config.yaml
d_shared_expert: 0
moe_layers: [0, 1, 2, 3, 4, 5, 6, 7, 8, 9, 10, 11, 12]
balance_bias: false
norm: "rmsnorm"
Below are experts of layer 4 (counted from 0) of a mixture-of-experts language model. Rows are named router (the router's row for the expert), gate (a neuron's input weights, with its number), up (a neuron's input weights, with its number) and show model dimensions 160-319. Each number is 128 + 24 x the weight over its row's rms, rounded and kept within 0 to 255.
Before each expert's rows: "mostly gets" lists some tokens that are sent to it at least half of the time. This comes from a sample of Wikipedia text that the model never trained on.

# expert 21
mostly gets: " | ", "% | ", "°N ", "′", "a | ", " / ("
router [149 145  74 155 158 139  91 130 130 127  98 161  86  75 132 157 109  60 121 139  87 123  91 130 193 152  93 156  97 109 121 162 125 137 136  97 120 142 143 154 131 146 119 129 129 117  99 122  53 131  97 144 119  73 109 175 156 151 140  85  88 132 108 142 130 175 123 135 102 122 124 134 134 126 116 140 111 143 108 135 143 106 142 137 125 140  73 149 147  96  95 170 129 161 133 132 135 133 149 163 118 129 105 142 123 126 132 145 150 142 157 122 144 120 137 114 123 110 116 130 156 131  77 132 121 153 155 167 102  95 118 127 177 129 139 144 116 156 126 140 103 125 151 148 108 123  78  54  97  97 136 128 129  93 122 139 130 123 135 122]
gate0 [110 119 123 129  95 137 149 160 160 128 131 126  70 124 184 114 111 136 134 126  70 125  76 115 167  93 108 122 105 145 117 111 147 118 140 121  85 117 129 138 120  94 146 123 130 137 176 100 113  99 138 160 107 105 107 107 132 154 129 105  98 146 130 133 155  93 153 149 162  92 115 147 101 118 103 154 175 132 134 145 143  92 143 110 133 133 166 136  98 129 105 140  88 137 117 143  91 115 100 131 147 140 134 137 165 113 102 130 136 119 145 103  66  49 148  89 118 141 124 148 133 150 146 149 130 119 126 159 172 173 188 143 163 160 108 131 137 105 150 111 123 152  88 133 150  99 146 128 144 122 140 105 160 110 119 108 156 151 143 144]
up0 [133 154 126  87 135 122 139 100 113 144 123 126 163 118  78 110 114 135 146 115 161 166 163 132 100 146 149 182 150 129 147 155 144 141 131 124 192  99 133 114 103 166 107 106 137 118  96 156 122 130 116  85 143 146 141 129 147 135 112 160 161 128 135 141 103 151  96 102 137 161 175  71 175  84 153 120  57 151 121 111 119 157 105 138 110 129  99 109 118 104 148 104 134 161 124 130 126 146 132 129  92  87 109 119  76 163 123 146 107 161  94 186 175 203 101 131 132 103 123 107 150 110 136 110 127 106 135 111  96  80  82 130 126 127 109 120 126 147 118 134 146 113 161 109  99 120 120 134 124 156 118 155 124 149 105 125 109 140 100 107]

# expert 15
mostly gets: " Charles", " Dr.", " Robert", " Jimmy", " Alex", " Joe"
router [ 95 131 134 176 143 115 134 194 133 168 114 130 117 120 161 131 123 143 165 111 129 142 113 162 149 142 126 175 116 108 154 146 128 112 167 136 150  92 173  94 145 151 104 148 134 150 119 150 119 121 111 147 175 128 118 122 128  89 141 136 126 146 126 167 104 131 120 145 125  87 109 118 142 161 115 121 140 139 143  92 125 143 123  99 107 117 149 160 136 106 136 158 135 141 135 107  88 125 105 128 130 162 146 173 113 157 155 168 138 137 135 169 145 118 104 120 151 123  60 133  97 118 145 132 112 128 155 188  88 107 125  73 128 123 132 132  98 109 120 153  91 142 167 110 117 106 126 168 135 115 137 143 112 105 165 121 148 152 119 130]
gate0 [131 143 145 141 130 150  96 130 115 129 101 104 124 131 130  96 131 123 133  89 118 154 149  42 136 149 122 120 121  99 115 159 173 115 124 116 104 137 159 145 156 133 122 139 151 132 126 147 146 127  70 115 140 119 122 130 154 152 119  87 121 115 106 155 156  80 132 125  88 111 136 148  98 138 116 143  73 151 129 138 138 133 130 107 126 109 184 102 186 147 135  89  99 139 119 146 145 167 118 138 138 124 158 134 161 128 182 133 122 121 176 167 156 110 131 145  94 141  98 103 122 113 209 121 120 129  67 108 109  93 132  96 118 140 144 120 140 113 149 110 148 123  93 103 125 129 115 153 167  95 111 141 133 116 147 129 134 134 120 109]
up0 [143 106 144 129 112  82  87 123 126 165 100 125 125  89 115 114 161  91 121 126 125 151 130  45  89 134 155 118 127  86 172 137 142  98 121 125 111 152 162 112 115  87  80 154 150 127 110 104 110 124 124 125 152 121  94  92 190 156 149 120 143 102  80  92 127 106 151 132 102 124 107 120 105 139 140 169 113 168 132 109 150  95 139 108  96 139 127  85 155  87 115 131 139 120 113 131 138 136 111 117 110 160 119 137 110 136 124 112  96  96 148 129 133 135  89 161 132 153 156 136 112 168 157 128 108 186 114  98 103 131 141 121 132 119 132 113 149 115 114 111 131 127  96 112 115 128 130 200 154 114 141 116 111  95 138 112 113  99 173 163]

# expert 19
mostly gets: "\n", "- ", "| ", "- M", "- T", "- •"
router [150 143 126 134 133 133  86 144 171 162 121 144 114 112 176 151 120 123 199 103  41 131 145 159 151 125 137 121 131 108 166 130 146 116 168 103 144 121 164 150 126 149 134 128 122 137 106 129 124 138 103 121 142 143 125 168 131 117 109 122 130 109  61  99  96 122 126 119 121 144 128 132 134 172 111 113 127 130 107 109 164 135 107 180 150 140 119 133 132 129 134 159 115 152 104 110 139 154 128 119 121 134 121 116 148 174 146 137 128 124 114 139 103 103 134 127 120 154 123 167 126  94 116 140 103 151 157 172  72 128  98 108 101 125 105 166 111 160 162  87 109  71 101 139 104 159 133 162 129 108 166 144 145 109 123 104 127 131 107  90]
gate0 [106 170 112  77  92 119 147 139 139 127 160 172 122 130 155 105 107 148 115  92 172 102 140 122 106 133 154 115 124 121 141 200 118 117  72  89 100 157 119 157 133 128 127 155 155 134  65 129 138 173 163 146 105 159 156  82 153 106 147  91 143 159 149 119 127 106 116 140 129 120 152 162 143 130  90 140  96 118 134 102 137 148 100 135 172 154 137 134 135  87 101 150  94  80 175 149 123 126 154 114 113 126 136 123 124 173 128 102 151 124  98 129 164 147 144 154 101 113 117 155 167 146 108 150  86 126 139 116 140 158 126 128 165 102 119 129  91 138 151 131 124 107  97 117 128 173 145 123 165 150 145 130 180 125 156  99 111 134 121 109]
up0 [127 165 128 106  59 125 143 136 146 141 148 186 142 125 140 109 113 112 121 133 176 115 145 144  89 129 139 127 110 104 123 140 122  96 115 110  97 171 133 150 132 115 128 146 178 135 123 118 150 143 164 114 103 151 151  67 134 108 140  85 160 149 180 139 129 119 131 106 149 111 103 123 142 128 137 113 111 117 112 115 122 198  90 156 150 137 147 145 136  99  82 150 123  86 148 111 147 135 158 118 116 114 129 145 128 130 126 101 170 140 119 130 151 151 174 143  87 114 117 128 122 113 131 114 117 177 147 120 180 176 133 138 134 128 127 136  85 132 151 125  95 116  79 148 120 145  83  89 134 138 133 143 175 117 142  93  98 122  94 145]

# expert 11
mostly gets: ", and", " and", ", but", " or", ", which", "\","
router [154 118  78 130 131  88 157 129 179 128 104 155 122 144 118 109 111 120 188 101 143 141 118 171 128 131  73 163 149 106 175 109 126 102 148 120 117  98 137 115 173 173 153 153 153 168 136 104 111 127 120 151 143 155 124 109 101  89 180 100 117 125 134  70  85 164 108 118 122 128 105 123 142 102 106 152 130 169  78 118 128 151  96 133 146 127 135 132  92 131  99 142 115 132 144 142  97 121 102 108 103 161 149 125 152 144 169 155 124 130  76 137 147 143 125 156 127 125 119 117 111 115 122 142 124 175 150 119 111 148  65 114 107 113 100  95 104  72 137 115 124  95 154 150 110  65 133 102 175 119 130 132 109 128 132 118 110 145 125  99]
gate0 [126 125 116 116 104  96 153 192 129 112 128 103 118 146 135 157 140 148  87 145  96 130 146 102 150 101 114  99 131 118 164 110 129  90 131  77 125 127 148 130 158 127 120 130 137 108 142 148  99 124 149 130 140 107 136 142 154 116 152 141 129  81 121 118 146 102 158 125 175 101 149 112 162  88  86 127  95 128 122 110 148  89 111 153 119 128 104  96  99 141  91 178 179 130 176 128 148 211  70 134 148 161 123 179  85 168 145 128 165  99 103 140 163 158 127  82 136 140 152 121  80 105 133 119 161 101 126 180 121 115 122 118 107 164 130 126 150 136 110 137 129 112 139 167 116 100 119 111 131 122  80 115 109  92 119 147 149 150 128 141]
up0 [131 146 133 153 129 130 117 120 113 136 119  66 122 140 147 137 129 135 129 168  96 115  92 145 160 108 107  79 121 154 140 122 141 131 100 125 142 113  70 153 164 116 104 128 131 111 170 140  95 122 112 106 146 116 111 127 172  85 115 148 120 110 129 152 167 109 144 104 151 124 136  92 126  99 108 118  97 112 106 157 118  67 121 151  95 151 121 134 132 120 109 166 142 143 121 141 117 180 106  73 122 149  85 134  95 170 187 145 173 118 126 105 155 164 137 109 161  83 127 139 112 159 125 114 138 114 148 128 116 128  94 139 152 122 139 131 143 131 102 135 119 115 128 136 129 109 162 101  95 104  97 113 143 145 150 162 147 172 114 139]

# expert 1
mostly gets: "AR", "BC", "R ", "SP", "NG", "EC"
router [148 189 154 158 140 125 137 142 131 134 124 132 119 109 139 121 112  78 130 115 126 100 123 107 149 105 108  98 141  88 109 141 155  95 151 105 105  91 115 114 181 123 171 128 138 110 124 129 118 134  78 156 125 115 113 113 145 124 122  95 117 145 118 145 128 135 112 173  94 128 102 133 181 147 128 140 134 134 124 132 124 146 128  93 143 122 106 146 132 135 124 134 155 125  98  95  76 160 139 125 116 154 146 129 126 137 154 135 132 160 130 141 126 122 124 115 146 113 116 123 111 118 137 126 112 145 134 155  74 121 115 103 162 162 123 126 128 106 150 128 144  97 204 129 131 131 110 150 136 100 195 151 149 115 139 143 127 123 117  97]
gate0 [129 153 137 130 137 115 125  98 123 114 101 114 145 133 159 142 108  85 121 139  83 102  82 113 162 162 122 131 119 158 144 129 120  99 132 124 117 123  84 155  89 138 156  86 123  88 162  90 159 162 162  81 138 104 129 129 142 109 125 132 138 171 128 135 146 111 109 118 131 120  88  95 130 142 130 133  99 101 147  94  86 157  96 110  99 145 137  99 115 127 112 122  99 107 132 135 144 115 117 154 143  97 126 152  77 159 145 144 123 111 147 111 142 144 135 150 135 126  83 125 102 160 134 150 112 121 119 163 147 139 133  75 117 118 104 132 121 150 139 151 152 139 143 191 144 144 115 123 120 148 140 138 149 110 140  78 141 168 159 119]
up0 [118 143 111 103  89 148 151 130 115 127 107 117 116 129 154 150 124  87 108 112 144 145 156  97 101  95  76 156 160 120 139 146 149 114 165 112  81 108 104 141 154  76 125 115 157  73 143 133 145 159 134 114 144  84  92 114 117 183 133 143 107 133 167 108 140  82 101 107 141 143 111 115 117 122 120 100 127  88  89 126 134 158 106 141 123 115 125 136 143 150 130 131 139 102 167 134  91 147 161 139 124 117 141 149 131 120 144 112 171 155 142 107  63 146 139 120 133 128  94 145 111 142 128 144 116 135 117 110 142 114 134 134 135 104 138 118  95 153 153 139 149 139 131 123 140  88 109 110 127 133 138 131 129 138 127 111 143 153 149 130]

# expert 23
mostly gets: ").", "\".", "ia.", "ing.", "s.", "ation."
router [137 138 108 145 131 126 143 163 118 165 180 128 109  48 151 141 135 125 131 119  72 124 146 147 178 132 139 106 134 153 114 139 138 124  94 101 116 132 157 154 173 138 167 131 130 149  99 120 119 168 121 160 129 100 154 146  79 128 130 113 184 107 120 108 115 173 158 159 118 137 127 128 119 102 151 134 128 145 132  43 107 117  95 125 118 121 120 137 145 184 100 124 133 124 164 100 138 129 125 129 104 126 113 161 136 102 164 141 131 130 137 115 109  74  93 119 166 136 116 125  98 151 142 128  67 149 119  99 124 137 125 132 115 124  76 112 120 118 195 152 143 145 140 150 150 118  79 103 141 119 150  94 118  94 103 129 149 145 113 135]
gate0 [168 133 183 116 152 107 144 160 122 116 159 163 180 127 156 155  79 164 140 123 180 146 120 112 141 128 134 114 108 133 126 111 155 126 113 125 116 136 103 163 133 129 190 148  99 143  86 124 163 135 144 113 119 130 129 119 160 118 125 134 118 134 152 103 153 118 176 142 131 191 135 112 111 123 118 133 164 107 163 116 140 169 150 117 119 162 112 114 126 156 155 160 119 163 124 124 120 140 106 138 100 125  87  97 117 156 121 121 111 125  89 131 140 145  88 158 131 101 149  87 114 120  89 108 163 139 180 168 149 135  96 142  75 130 101 141 153 167  97 115 127 146 148 120 106 135 132 138 113 131 108 149  99 162  99 171 144 125 131 100]
up0 [ 85 116  92 128 111 169 134 116 108 130 154 120  95 161 159 145 106 105 139 140 109 105  96 127 120 108 114 123 141 171 157 130  89 119 113 168 157 164 162  88 124 160 107 111 141 127 125 119 173 130 165 136 111 161 127 157 110 129 132 120  85 156 105 117 114 133  89 121 129 106 114 134 165 149 117 102 110 121 149 149 115 157 150 161 121 131 117 129  84 102 149  67 182 157 151 120 118 115 161 117 171  75 149 102 142 150 131 119 130 155 104 148  92 115 162 153 142 140 133 185 156 135 131 157 126 115 122  89 144 117  92 162 189 154 138 142 134 117 125 134 126 101 100 145 144 132 120 119 159 159 168 103 168 163 114  78 108 127 145 165]

# expert 3
mostly gets: "|  |", "| L", "|  | Conservative", "|  | Labour", "| S", "| A"
router [ 95 165  87 136 146 122  99 159 132 142 100 130 106 110 206 136 155 122 133 120  88 108  92 170 121 125  91 170 143 142 151 130 144 124 157  88 139 129 126 143 125 136 132 136 148 106 109 148 101 108 102 130  93 136 155 109 153  98 152 125 147 126 140 100 110 151 114 121 122 104 101 170 172 152 138 109 121 148 120 135 151 152 160 111 150  87 146 154 119 132 136 112 116 102 110  95 104 129 152 120 130 137 127 150 113 175 141 137 139 123 160 130 147 143 134 118 168 115 106 181 162 154 150 145  90 140 126 161 121  99 120 122 148 134 123 174 118 130 129 148 117 114 124 140 120 112 124 130 159 126 144 117 139  89 113 104 144 115 136  81]
gate0 [135 164 166 105 116 129 106 146  90 119 136 138 138  77 113 117 144  76 140 127  74 147 130 163 177 131 120 123 118 142 106 144 159 116 107  88 173 115 130 147 174 152 129 132 102 159 146 117 159 102 124 125 159 122 138 116 130 136 136 125 125 148 126 134 121  94 127 111 130 121 111  88 137 153 109  79 157 117 132 138 135 152 122 128 154 133 151 110 130 108 141  73 129 142 175 107  92 118 148 128 118 131 157  97 171 138 134 172 129 105 137 111 127 125 168 143 114 142 123 178 115 148  83 166 122 105  99 142 160 113 139 147 146 142 105  94 145 112 136 132 109  99 128 139 156 136 152 144  98 130  94 118 136 146 131 168 141 139 154 154]
up0 [128 128 118 110 131 109 161  91 119 105  85 107 151 140 108  90 107 143 123  94 131 137 103 147 100 122 158 107 134 113 139 139 102 125 119 165 119 169 103 107 156 139  91 148 152 155 137 104 104  77 136 193 154 134 101 138 157 122 132  89 130 170 113 119  61 124 160 110 106 131  97 132  86 177 136 115 122 125  90 133 119 113 134 143  86 193 139 155 172 117 143 142 112  91  99 133 134 130 111 102  98 187 139 148  96 105  97 140 137 168 124 129 117 123 107 111 150 171 110 100 177 116  92  98 131 123 117 104 150 133 139 152 133 119 102 155 137 138  93 139 121 142 110 159 111 118 125 134 132  68 136 127 163  93 139 147 108 104 112 108]

# expert 20
mostly gets: " was", " had", " are", " has", " were", " would"
router [134  82  69 146 104 144 145 143 161 142 133 146 108 121 127 126 170 123 130 142 116 129  80 108 129 121 134 137 128 119 135 133 151  85 153 146 100 115 132 146 143 120 131 168 161 116 131 130 105 151 138 136 130 113 120 127 137 137  92 111  99 130  98 128 136 120 172 144  90  91 105 101 137 158 133 153 104 124 129 128 138 123 122 137  82  68 102 137 121 173 126 151 146 142 114 138 132 102 134 139 125 140 153 109 106 171 139 155 151 122 120 137 123 135  96 170 134 110 111 147 160 156  92 141 126 123 119 134 149  63 113 131 126 172 105 155 138  95 179 128 125  95 154 136  98  94 115  63  97 128 137 148 149 101 158 115 151 103 105 142]
gate0 [148 121 149 118 102 102 147 155 111 157  97 159 110 115  92 109 162 116 151  98 124 102 163 136  99 104 113 126 148  72 111  82 149 132 142 163 126 142  90 197 197 145 163 136 119 138  92 102 138 100 161 107 109 137 114 132 129 144 139 120 151 113 125 146 172  97 137  91 114 151 104 178 122 134  97 133 132 150 153 126 174 154 115 127 120 152 116 121 113 167  99 129 164 143 115 148 172 114 133 128 121 142 128 134 174 135 143 132 138 138 124 138 121 151 165 151 154 110 128 149 115 145 101 125 131 119 122 153 100 121 140 154  96 137 150 134 154 114 108 165  99  90 167 116 162 132 123 143  96 129 115 137 118 119 115 143 117 106 135 107]
up0 [139 127 130 122  76 105 161 128 114 158 114 151 119 116 121 128 187  72 142 124 118 153 138  94 128 132 132 116 123  94 115  73 190 132 157 186 144 133  82 130 175  97 148 159 114 133  84 108 108 104 139 124 128 154 101 154 131 141  99 110 143 159 115 138 160 122 130 112  83 165  91 140 102 146  95 128 126 125 150 174 153 148 102 136  98 131 142 117 139 141 136  89 146 141 148 154 165 120  94 140 149 153  95 148 157 126 159 138 106 143 119 135  91 136 136 122 155 132 142 143 164 140 140 108 132 129 107 136 115 126 130 119 116 150 133 136 133 133 135 165 106 106 140  91 158 136 114  85 100 149 155 137 115 111 115 136 124 113 146 144]

# expert 5
mostly gets: " In ", "In ", ", he", ", where", "On ", " He was"
router [100 187 136 138 163 142 142 155 125 156  90 119 136  84 165 129  64 112 145 138 140 127  95 143 177 114  90 135 119 112 109 137 100 120  96 113 132  76 122 112 138 118 136 150 185 132  89 115 120 133 140 131  91 156 146 112  88  70 124 106  90 115 115 132 137 128 132 159 111  77  93 125 122 152 135 112 126 136 109 135 157 102 156 115  86 139 124 158 115 113 128 154 139 158 134 115 121 145 111 144  87 206 157 174 136 128 124 129 114 134 153 145  79 107  67 110 169 137  94 132 111 122 127 126 135 133 143 178 113 110 110  94  96 175 146 139 104  84 168 141 119 130 138 134 108 136 131 128 137 106 124  94  72 112 129 122 183 119  64 104]
gate0 [106 110 102 131 148 106 118 150 123 113 137 120 101 130 109 137 166 110 146 160 101 126 150 123 107 152  88 136 167 131 135 139 142 118 162 120 121 106 109 141 148 131 138  95 128 148 158 138 126 143 111 130 116 115 101 137  94  99 122 127 146 115 116 148 109 123 102 124 121 118 150 127  97 121 152 133 139  89 116 135 170 131 133 121  90 101 120 170  83  80 102 129 187 128 144  91 121 150 152 121  78 151 185 183 168 151 111 176 116 138 166 151 154 149 119 159 121 122 154 153 113  90 120 149 109 179 131 119 135 113 120  97 137 129 136 121 149 128 143 109 147 109 131 121 127  74 135 133 137 128  83 123 116 142 138 159 108 138 139  95]
up0 [120 120 123 158 135 134 105 120 120 129 123 100 101 138 122 117 144  74 134 170  99  94 142 146 135 109  99 103 172 113 127 133 117 156 160 146 138 121 160  77 111 118 141  92 128 141 131 170 102 109 128 139 134 113  99 106 146 126 101 141 151  94  81 140 127 161 126 126 118 137 161 136 116  92 131 157 124 100 121 144 155 128 132 133 100 119 147 138  94  76 102 126 138 166 131 103 125 168 176 155 106 108 154 187 134 183 116 148 136 101 124 125 143 180 107 151 133 167 142  87 136  61 108 115 114 177 148 165 122 138  91 114 164 109 163 101 157  91 131 120 135 140  86 102 135 121 126 153  91  84 142 156 134 140 133 141 104 133 151 103]

# expert 2
mostly gets: " \"M", " \"L", " \"B", " \"C", " \"T", " \"D"
router [151 139 124 157 154 116 114 135 133 161 118 151 105 122 154 135 114 126 122 109 148 107 146 170 144 136 135 148 145 182 127 145 119 120 128  99 127 102 125 104 122  93  97 132 157 123  95 114  92  99 139 139 108 128 147 127 115 114 184 132 164 111 128 135 123 128 151 144 117 114 140 143 182 132 137 152 145 134 110  93 140 156 146 149 128 133  68 149 129 135 143 147 115 125 105  76  95 165 133 147 137 174 163 175 113 146 116 147 144 135 164 167 131 145 124 114 170 141  79 192 139 124 144 166  92 138 115 108 122 140  99 115 179 119  95 103 112 137 155 158 143 127 162 122 126 117 119 117 148  99 144 174 126 112 138 127 106 114 141  98]
gate0 [122  89 123 128 108 129 152 152 137 148 162 112 160 149 140 122 134  78 144 128 136 134 122 141 152  98  71 115 141 145 136 157 129 159 149 133 107 152 152 134 125 161 118 141 122 102 142 143 201 121 107 119 137 151 155 174 129 133 132 121 174 136 120 166 149 148 124  94  86 134 130 172 126 129 171 167 116  72 136 116  99 139 101 130 150 124  75 121 127 113 123  86 147 151 149  98 138 149 113 124 135 152 126 111 133 141 155 156 169 112 131 102  94 141  93 130  99 142 130 126 146 130 125 160 114 107 165 106  80 110 126 119 144 155 131 153 132 162 122 115 110 173 105 110 101 135 162 126 111 106 121  75 120 160 161 146 118 147 169 146]
up0 [131 153 119 105 101 136 131 131 167 125 121 168 135 114 162 135 138 163 113 113 152 135 117 152 110 138 145 124 117 125 138  87 114 116 110 174 130  95 148  93 141 108 125 189 122 158 113 108 124 158 134 102 122 153 155  90 148 106 104 118  66 144 101 119  77 169 122 156 153 150 109 171 108 113  86 130 175 155 145 115 122 118 110 132 134 104 128 108 149 114 163 142 131 130 144 118 139 100 108 101 179 129 131 117 143  93  78  93 112 101 130 136 117 119 136 164 120 107 121 112 107  91 125  99  93 138 132  89 117 120 160  99 141 129  98 123 138 128 134 154 153  93 141 168 148 146 114 102 128 119 130 125 131 113 154 178 124 155  59 115]

# expert 22
mostly gets: " often", " also", " never", " does not", " again", " still"
router [125 117 114 154 154 120 129 119 138 160 126 131 137 121 114 141 127  83 135 116 112 169  95 140 149 129 145 108 179  84 146 152 133  96 143 152 114 101 130 175 121  92 137 157 128 165 134 104 133 106  95 207  99 140 113 165 117 133 135  94 145 145 120 144 138 121 164 152 156 118 136 159 137 134 116 163 160 135  87 110 181 122  99 177 109 120 130 142 132 103 108 159 135 153 118 135 146  93 148 125  97 162 157 147 139 117 122 138 171 134 121 158 100 143  85 144 135 120 124 116 136 126  95 158 108 128 125 124 129 127  90 109 106 161  99 125 122 126 141  93 122  97 152 157 138 124  63 118  98 122 143 139 140 138 153 145 155  90  80 145]
gate0 [ 85 117 160 111 160 144 172 179 119 128 113 134 133 150 121 117 105 171 113 137 108 139 115 140 120 126 165 109  94 111 126 142 151 143 127 120 110 123 173 132 134  81 141 150 135 128 115 142 151 113 127  99 156 134 128 136  87 137 159  87 108 110 135 194 172  87  81  97 143  98 155 107 155  96 172 133 150 144 160 113 158 137 174 168 128 156 108 176 118 128 139 179 110 135 137 133  87 117 179 114 139 131 101 148 154  89 143 159 118 128 119 102 138 163 125 139 137  96 140 117 138 177 141 144 166 130  85 159 152 140 124 176 167 130 124 155 132 125 154  86 127 125  99 140 138 167 142 138  83 131 131 143 163 132 119 152 156 158 137 101]
up0 [118 149 145 107 174 149 123 139 164 148 112 147 136 125 167 133 111 119 103 119 120 107 157 175 109 114 188 106 106  99 119 189  87 104 118 122 104 105 146 152 109  96 165 158 178  85 127 182 126 144 132 116 132 150  96 151  88 134 149  99  95 120 171 135 131 158 166  99 136 107 117 150 115  87 190  95 123 141 127 112 133 148 160 170  91 139 128 118 150 124 126 134 140 144 151 155  88 125 139 125 117 118 145 141  89 116 143 147 150 133 111 103 136 144 114  83 106 111 149 106 118 116 141  96 141 144 153 133 135 145 140 148 108  98 135 163 133 114 144  91 152 117 103 124 107 123 107 130 143 133 114 126 116 117 129 141 153 144 139 164]

# expert 18
mostly gets: "% |", " German", " | USA", " Chinese", " | — |", " British"
router [118 136  98 140 113 127 136 118 140 145 117 142 122 126 130 135 124 148 106 139 136 120 114 169 119  97 113 161 121 100 141 124 145 100 178 116 153  80 140 113 177 148 131 163 125 134 151 142 104 121 131 108 128 137 123 102 150 135 168 127 114 129 143  79 109 116 136 114  87 113  93  92 166 130 110 109 165 116  78 128 191 109 103  99  92 121 134 153 128 120 117 158 131 109 111 102  84 141 120  99 123 120 131 137 144 177 152 151 139 133 156 143 147  92 133 160 158 114 111 202 118 130 109 165 124 151 107 173 140 110 137 102 121 127  97 123 125  85 131 152  53  82 152 142  84  89 134 115 148  89 146 130 139 103 143 131 117 127 112  98]
gate0 [167 129  96 121 126 120 106 170 121 147 147 113 159  90 141 111 148 138 111 120 157 130 137 143 133 106 145 127 102 134 188 152  79 116 157 137 167 175 132 143 132 134  95 120 133 102 120 105 189 156 130 115 141 109 116  78 165 138  75 161 112 165 120 135 100 177 151 150 105 127 119 129 128 150 164 139 112  98 109 146 136 106  92 131  91 151  86 140  99 112 125 117 116 116 203 147 142 134 152  88 154 116  83 122  86 137  86 118 141 140 129 113 151 120  96 163 138 130 130 164 172 135 179 119 147 107 142 128 144 138 113 116 172 142  94 125 145 126 136 144 117 123 152  86 120 141 143 155  96  95 148 126 122 109 120 122 124 173 153  82]
up0 [144 121 130 113 119 124 168 125 138 177 143  99 112 107 135 127 106 128 132  77 122 107 160 134 103 152 153 123 141 145 172  62 138 159 107 145 140 143 147 115 154 112 144 132 105 132 109 120 123 111 126  93 138 132 151 153 157 112 119 156  98 123 167  91  95 148 124 115 117 137 156 116 104 171 146 118 124 137 144 131 138 121 104 173 106 150  85 130 129 180 129 130  91 126 105 146 151  94  97 112 181 135 103 141 136 116 122 113 142 149 131 152 160 119  82 106 114 110 130 143 145 124 145 121 167 124 127 104  96 164  87 142 141 137 116 148 128 143 119 156  98 125 126 128 152 130 141 174 147  72 165 128 148 118 112  79 175 135 145  86]

# expert 12
mostly gets: " their", " this", " its", " that the", " his", ") is a"
router [140 139 133 149 145 106 147 152 119 122 106 102 132 110 147 136 132 114 141 120 137 146  91 144 128 139 107 153 104 136 134 143 178 103 118 126 147  73 130 156 106  90 126 203 154 111  94 101 109 140  95 106 157 124 133 140 170 140 187 122 117 143  92 154 109 131 113 134 108  82 103  73 136 123 168 142 152 146 116 105 164 108 103  92 142 106 139 111 137 145 125 101 140 104 148 128 115 112 122 107 106 144 100 157 132 133 134 137 151 150 159 159 121 125 120 147 151 143 137 139 181 143 118 150  91 165 126 161 132 163 141  97 117 130  67 126 120 138 125 145 103 114 115 132 112 130  92 160 145 107 122 120  87 132 117 136  91 127 140 105]
gate0 [141  96 144 151 166 152 127 139  91 107 147 127 143 112 150  91 135 111 154 127 115 135 143 118 167 142 119 157  69 123 145 140 120 105  98 178 102 115 157 139 102 116 108 157 150 128 136 137 144  99 132  96 144 129 148  88 119 110 118 120 139  99 107 165 120 131  87  91 153 159 129 105 140 109 129 140  93 142 156 112 154 108 123 129  93 135 148 147  76 116 141  85 125 168 152  85  85 119 122 108  94  95 159 143 135 177 162 135 137 129 118 150 121 146 142 128 152 155 150 114 108 145 141 104 154 107 135 128 124 143 139 151 169 185 147 156 148 133  70 161 129 115 156 101 144 103 115 107 127 140 142 134 164 151 124 164  67 137 111 137]
up0 [156 104  89 148 168 160 130 109 117 144 152 122 134 137 130 160 144 129 123 147  91 152 129 149 144 155 158 119 140 149  74 122  83 137 154 122 166 118 115 120 123 112 139 128 135 116 148 159 138 195 123 157 134 136 133 149 101 129 128 167 169 154 108 125 137 129 141 136 107 151 142 119 117 149 129 125 119 115  89 160 112  98 136 117  94 172  94 178 147 157 121 145 129 117 127 112  77 113 127 140 169 149 136 164 127 121  87 146 133 148 166 119 129 131  98 162 137 102 126 151 110 164  93 151 184 125 156 142 121 100  91 173 128  72 139 146 147 105  99 115 124 105  77 164  85 156 103 142 161 100 132 117 136 136 135 149 121 158 137 127]

# expert 16
mostly gets: " against", " him", " them", " daughter", " to s", " featuring"
router [130 127  91 132 153 110 117 160 126 126 126 130 132  77 128 140 132  91 157 103 122 143  89 123 142 123 113 129  99 132 137 145 119 110 104 126 121 126 153 156 144 167 120 149 120 128  98 148 115 159 103 126  99 120 124 128 111 127 125 169 119 159  80 125  58 174 125 136  60 119  97 129 134 123 159 112 153 168 130  94 130  83 131 122 141 103 139 110 158 159 135 128 152 112  83 137  91 114 122 129  97 100 137 190 162 119 117 155 127 127 131 176 143 110 146 134 101 126 110 124 135 123  76 136 131 178 121 122 100 128 124 107  86 150 105 113 133 130 151 160  89 103 148  93 150  85 114 112 123  97 130 107 152 117 160 153 172 118 104 132]
gate0 [ 92 128 159 152 152 133 178 178 179 150  83 147 135 148 129 169 144 143 130 120 129  99 102 152 130 102 121 122 119 110 150 124  93 153 100 192 102 118 127 112 125 134 107 155 155 114 174 176 102 150 124  86 158 118  73 123  98 129 105 140 136 117 146 151 133 118 129 146 144 110 107 114 119 166 135 123 105 143 121 173  94 129 164 136 108 128 153  97 127 114 162 148 133 126 157 117  99 161 159 118  96 131 100 109 137  97 133 152 108 149 128 148 114 125  73 115 118 122 164 114 124  79 138 112 135 111  99 104 112 124 111 131 161 145 146 153 116 156 124 103 163 122 112 119 152 104 115 127 125 129 126 135 120 141 127 114 101 145 116 127]
up0 [157 164 100 130 105 158 116 120  81 108 122 111 114 105 137  64 102 155 114 127 138 140 120 133 141 144  84 130 115 158 111 117 129  92 150  97  90 107 134 101 183 131 131 140 110 146 119 122 118 135  92 158 121 124 136 120 122 138 141  94 125 131 162 122 163 127 133 153 174 128 127 167 147 108  89 117 135 116 166 103 138 130 103 144 160 138 122 157 126 101 144  75 130 135 144 144 110 144 144 129  84 111 125 110 114 170 177  74 125  92 150 147 163 123 165 140 165 120 112 146 145 140 149 149  99 105 135 130 163  86 170 114 110 124 103 146 188  92 125 147 125 141 108 121 104 153 111 134 143 128 136 124 105 136  83 102 148 127 169 104]